{"num_hidden_layers": 9, "d_expert": 160, "lr_router": 0.00315, "norm_place": "pre", "positions": "rope", "schedule": "wsd", "decay_fraction": 0.573, "max_steps": 3369}
Below are experts of layer 4 (counted from 0) of a mixture-of-experts language model. Rows are named router (the router's row for the expert), gate (a neuron's input weights, with its number), up (a neuron's input weights, with its number) and show model dimensions 0-63. Each number is 50 + 12 x the weight over its row's rms, rounded and kept within 0 to 99.
After each expert's rows: "gets" lists some tokens that make up at least twice as much of what it gets as of all text. This comes from a sample of Wikipedia text that the model never trained on. Tokens count by the router's weight.

# expert 30
router:42 43 53 53 58 34 40 66 26 36 30 31 43 34 42 62 59 62 36 38 56 50 50 36 57 65 33 34 61 66 57 60 64 44 41 48 42 57 33 66 30 30 57 70 54 29 42 40 60 30 50 34 42 53 54 44 61 65 53 38 39 44 56 54
gate0:73 52 66 62 55 52 46 46 35 54 56 65 70 63 57 58 55 36 58 55 54 57 37 43 72 65 54 36 45 46 55 49 60 36 46 50 56 43 44 43 58 77 33 54 42 66 46 65 42 34 47 46 44 68 35 50 26 57 80 51 64 49 44 37
up0:42 64 41 55 52 40 74 56 52 55 53 35 17 45 60 48 33 47 37 54 40 37 56 74 57 37 54 57 52 49 60 64 55 42 60 40 41 43 52 52 53 45 82 69 48 47 51 56 75 58 49 41 40 68 44 45 66 49 41 57 56 53 58 46
gets: "\n", ".", ").", "\".", ".\"", "\n "

# expert 41
router:65 38 47 41 55 44 54 59 39 33 31 36 50 23 46 49 46 68 34 27 46 31 53 47 59 59 31 38 52 55 47 51 60 51 47 54 46 59 43 79 37 34 57 59 42 36 35 42 56 43 43 37 45 59 55 44 60 62 53 43 26 38 39 68
gate0:53 51 46 42 52 49 46 57 43 19 47 62 34 38 57 24 62 46 53 41 58 36 47 52 51 66 51 44 55 41 46 37 29 50 50 40 52 41 68 81 56 77 41 43 53 37 61 41 53 50 46 32 48 80 57 43 51 56 33 67 50 30 53 44
up0:43 48 37 50 59 55 54 52 30 49 63 66 50 53 82 49 43 68 40 57 61 44 39 70 42 58 60 32 29 53 38 34 49 75 50 27 58 34 57 71 44 74 49 35 54 25 38 41 47 60 56 38 27 52 48 54 61 67 35 75 61 45 58 49
gets: "\n", "\n ", "\n\n", "|---|---|---|---", ").", "\"."

# expert 34
router:26 44 53 55 40 69 32 38 37 64 45 28 57 71 54 51 66 51 54 57 30 63 48 60 68 62 40 31 38 74 47 57 77 39 43 57 36 44 51 48 39 61 36 51 66 25 55 44 65 34 31 41 47 75 43 43 35 48 56 52 41 45 50 75
gate0:46 54 53 55 41 42 63 40 20 57 41 59 40 39 21 55 54 19 71 25 13 70 64 38 39 71 39 59 49 27 68 51 46 51 55 55 40 54 53 32 26 53 43 58 35 58 50 42 52 57 47 63 56 47 23 58 76 43 50 46 45 67 54 62
up0:50 78 42 46 54 61 55 42 38 52 76 59 33 52 89 19 69 44 37 55 35 62 49 49 45 46 31 44 51 64 44 35 35 36 56 69 54 53 63 64 44 63 51 48 42 71 57 57 56 27 73 57 53 51 62 44 64 52 54 58 62 57 50 67
gets: "==", "===", "\n", " The", "The", "="

# expert 45
router:27 51 28 64 61 37 41 62 35 48 58 56 32 34 55 52 32 58 34 35 51 42 36 51 43 54 52 40 64 50 59 71 58 50 40 49 61 45 49 67 50 28 31 53 64 69 42 45 66 39 31 35 56 50 62 41 72 40 55 35 56 40 64 34
gate0:42 60 35 48 67 72 70 70 62 56 44 46 56 54 53 62 52 70 56 37 46 38 54 47 57 47 47 56 59 51 56 53 67 45 49 54 44 60 35 40 52 35 60 52 65 42 44 60 33 52 57 50 41 35 48 17 59 61 35 52 62 49 48 45
up0:53 43 54 55 40 32 47 33 31 43 60 70 48 53 37 24 66 35 53 56 58 53 52 54 52 73 55 65 49 54 48 28 44 47 66 29 68 33 53 53 56 42 55 62 26 36 52 69 51 57 29 51 64 74 48 50 35 46 29 45 35 59 57 50
gets: ".", ").", ",", "\".", ".\"", " and"

# expert 52
router:51 62 30 51 44 43 50 36 37 31 26 53 31 57 52 57 42 58 37 41 64 40 31 51 39 44 51 49 48 56 49 52 48 54 56 47 78 45 40 55 49 61 58 54 63 65 57 40 37 43 48 18 45 65 55 39 49 37 68 37 47 41 43 36
gate0:49 30 58 61 52 68 36 50 65 22 42 39 50 27 47 33 55 49 38 37 52 67 50 31 44 57 52 39 47 46 70 31 48 53 71 60 46 45 41 47 43 47 56 43 47 52 34 61 47 45 39 44 58 47 55 51 51 36 29 32 76 57 55 58
up0:46 30 62 60 55 53 45 52 45 22 41 35 29 27 54 43 55 41 41 45 47 55 58 28 55 56 49 41 48 43 52 31 43 55 72 66 43 34 39 40 37 64 39 66 38 39 35 54 54 56 44 42 55 47 46 58 58 30 07 42 62 53 50 58
gets: ",", " and", ".", " as", " but", " that"

# expert 24
router:47 42 38 62 57 70 37 69 39 38 28 35 20 42 63 56 63 49 40 37 33 44 47 43 64 65 59 31 44 57 61 44 55 35 37 43 46 65 54 60 40 30 61 49 57 31 42 47 59 43 56 40 41 43 58 48 54 61 53 62 38 34 67 76
gate0:75 58 35 49 50 69 58 46 42 53 52 70 50 39 45 52 48 41 20 63 38 41 49 48 32 48 44 52 31 55 66 50 58 65 63 49 59 46 33 48 53 68 45 50 60 35 30 51 45 57 61 55 54 38 53 48 33 37 33 58 47 56 55 40
up0:62 81 30 33 15 62 41 51 56 38 47 60 51 60 44 55 44 76 40 46 52 51 48 59 44 57 35 58 48 76 64 57 51 53 42 45 38 42 40 58 55 65 38 32 54 60 58 52 43 62 49 57 41 36 33 69 54 63 66 64 49 48 55 43
gets: "\n", "\n ", "\n\n", "′", "|---|---|---|---", " non"

# expert 14
router:40 64 28 31 32 48 52 49 30 45 64 65 49 65 78 49 40 44 53 39 30 32 41 60 63 42 57 40 65 57 57 25 35 61 59 36 67 22 56 40 42 55 67 24 55 52 49 36 42 64 63 57 64 50 58 64 38 34 61 49 56 24 58 36
gate0:47 31 47 45 58 35 52 37 51 50 44 49 45 37 36 41 42 49 63 38 41 45 73 36 50 62 57 65 55 40 44 38 42 44 60 56 42 45 58 43 36 48 37 50 78 41 76 62 64 52 45 41 40 27 41 53 58 62 42 67 64 48 40 30
up0:38 49 57 36 55 48 43 57 56 25 43 32 60 48 51 47 36 59 47 36 54 53 65 59 42 58 36 62 35 44 53 72 25 48 54 54 60 75 71 52 42 49 43 44 40 64 29 38 50 42 41 77 50 46 61 53 52 45 49 51 38 57 40 66
gets: ",", "),", " (", "\",", ")", " which"